Experts of a small language model: 9 layers, 128 SwiGLU neurons an expert.
Below are experts of layer 5 (counted from 0) of a mixture-of-experts language model. Rows are named router (the router's row for the expert) and show model dimensions 240-319. Each number is 50 + 10 x the weight over its row's rms, rounded and kept within 0 to 99.
After each expert's rows: a language model's description of what the expert responds to. This comes from a sample of Wikipedia text that the model never trained on.

# expert 17
router:50 41 49 45 46 45 35 35 73 69 50 49 30 56 47 65 34 49 62 63 41 40 64 38 38 52 58 51 54 72 37 41 52 60 26 55 52 44 31 61 58 45 40 53 57 45 37 64 51 43 41 59 57 48 45 45 56 50 48 49 56 47 49 51 53 48 53 50 45 68 45 52 38 37 46 48 50 44 48 37
What it handles: Common abstract nouns

# expert 10
router:48 65 39 34 40 44 47 59 62 66 44 52 39 77 53 55 48 53 60 60 50 48 40 49 52 43 63 51 62 54 53 47 47 38 41 42 40 60 47 44 41 42 43 40 51 60 56 55 50 58 74 50 53 42 40 53 60 59 39 47 73 46 43 58 55 59 33 40 52 51 48 50 43 38 50 49 46 66 41 39
What it handles: Prepositions and clause openers

# expert 11
router:49 60 33 42 52 39 40 40 55 72 53 64 58 47 34 67 54 44 52 64 45 41 72 40 43 35 48 46 67 52 37 38 60 68 39 54 41 34 40 46 50 45 33 61 47 42 63 52 52 39 53 53 41 42 57 54 47 58 44 58 53 53 41 46 51 56 33 58 42 74 49 46 43 51 31 51 50 41 52 59
What it handles: Table values and nouns

# expert 14
router:47 57 56 42 39 50 65 34 42 57 69 60 40 70 42 59 51 50 67 67 52 54 71 31 58 47 56 45 52 51 43 51 43 50 47 34 45 33 48 41 36 47 34 54 44 53 54 62 54 49 63 51 52 42 52 60 50 54 47 36 63 52 41 49 51 57 59 50 48 57 54 47 61 52 47 31 58 46 40 57
What it handles: Dates and taxonomic citations

# expert 19
router:28 53 49 43 47 50 56 47 50 51 68 61 52 76 44 58 64 60 79 53 63 54 62 39 50 45 57 38 54 43 49 49 41 41 40 42 57 33 52 39 39 41 34 36 38 41 45 65 45 50 62 47 66 48 54 56 49 52 51 31 53 66 34 51 61 50 51 51 53 64 37 59 44 47 40 55 59 48 39 43
What it handles: Digits and currency

# expert 15
router:41 53 49 40 33 56 41 57 51 59 52 39 41 59 52 51 47 52 57 50 49 52 59 48 44 44 47 48 59 64 49 57 54 59 42 31 59 42 45 49 38 40 49 43 31 33 44 46 67 55 52 61 44 53 50 52 52 75 43 59 43 54 53 76 48 57 57 42 18 45 54 51 60 59 42 45 43 46 51 40
What it handles: Determiners and quantity words

# expert 18
router:40 70 45 34 49 44 60 41 67 62 54 58 45 54 53 62 44 58 60 63 47 44 64 40 41 43 59 51 41 64 52 53 68 59 37 39 47 59 40 53 40 37 51 45 55 32 47 51 58 35 56 60 59 45 43 47 51 53 42 35 63 51 49 57 66 43 50 39 58 45 57 48 51 44 60 56 47 42 48 59
What it handles: Locative prepositions and headings

# expert 7
router:41 73 39 30 43 29 46 62 50 63 56 54 49 53 34 68 36 57 62 52 35 43 55 40 54 49 48 51 60 47 48 47 60 40 44 57 33 45 53 46 42 33 40 59 51 44 56 73 52 42 50 60 44 48 59 39 51 73 44 50 51 73 41 42 60 59 51 53 52 51 51 54 44 50 50 54 51 72 48 40
What it handles: Table cell separators

# expert 8
router:57 54 49 37 33 51 62 33 44 67 70 49 43 67 44 55 47 55 58 68 50 53 70 33 53 42 49 47 52 57 51 47 51 54 39 43 48 44 52 45 39 52 44 50 46 60 55 67 48 46 58 58 49 52 46 61 48 67 45 35 71 49 43 54 50 60 52 39 46 54 59 40 68 49 48 43 58 46 40 53
What it handles: Capitalized name starts

# expert 5
router:26 57 32 51 43 35 44 39 54 56 56 41 42 68 48 51 51 58 65 59 60 46 62 51 40 58 57 35 59 56 38 54 58 62 56 41 48 39 38 33 57 56 33 48 44 34 49 42 60 38 62 50 37 34 33 53 50 58 42 51 59 65 49 51 55 67 52 36 59 42 33 34 59 52 56 45 45 56 51 35
What it handles: Personal first names

# expert 3
router:34 58 55 43 33 35 53 52 65 55 54 40 50 71 58 54 62 63 52 76 54 54 57 33 41 37 59 44 63 64 48 56 54 49 42 62 43 53 33 46 52 41 55 53 36 42 67 56 43 32 42 51 52 40 42 62 72 58 41 44 43 45 53 79 58 58 55 64 42 49 37 44 58 39 51 54 53 59 54 49
What it handles: Titles and proper names

# expert 6
router:43 55 47 37 45 49 56 57 51 50 56 61 67 57 60 49 36 56 67 50 62 56 46 47 31 47 46 40 55 63 48 45 74 63 48 40 47 52 42 59 40 32 41 63 44 33 46 41 56 37 54 52 50 40 36 57 65 49 29 46 55 67 40 55 59 53 45 44 25 47 57 42 63 46 44 41 53 64 49 46
What it handles: Line breaks before headings

# expert 21
router:32 58 42 41 29 42 61 33 55 55 61 42 38 58 45 50 49 59 43 64 31 64 55 51 54 42 47 39 51 64 53 42 55 57 46 36 48 46 50 49 42 45 51 55 44 34 61 56 58 44 45 57 56 45 40 57 67 78 49 56 57 55 56 66 52 54 64 51 11 45 56 62 50 57 41 42 44 51 55 54
What it handles: Sports biography modifiers

# expert 2
router:25 54 59 49 49 40 63 44 49 50 47 45 40 50 52 72 59 64 57 55 52 46 50 55 57 21 47 47 55 48 22 62 60 52 37 47 56 41 44 51 29 42 43 38 42 45 57 56 65 31 61 52 37 35 31 58 60 50 48 53 45 58 57 54 52 56 49 47 52 52 34 32 44 49 50 35 69 43 38 42
What it handles: Place and proper names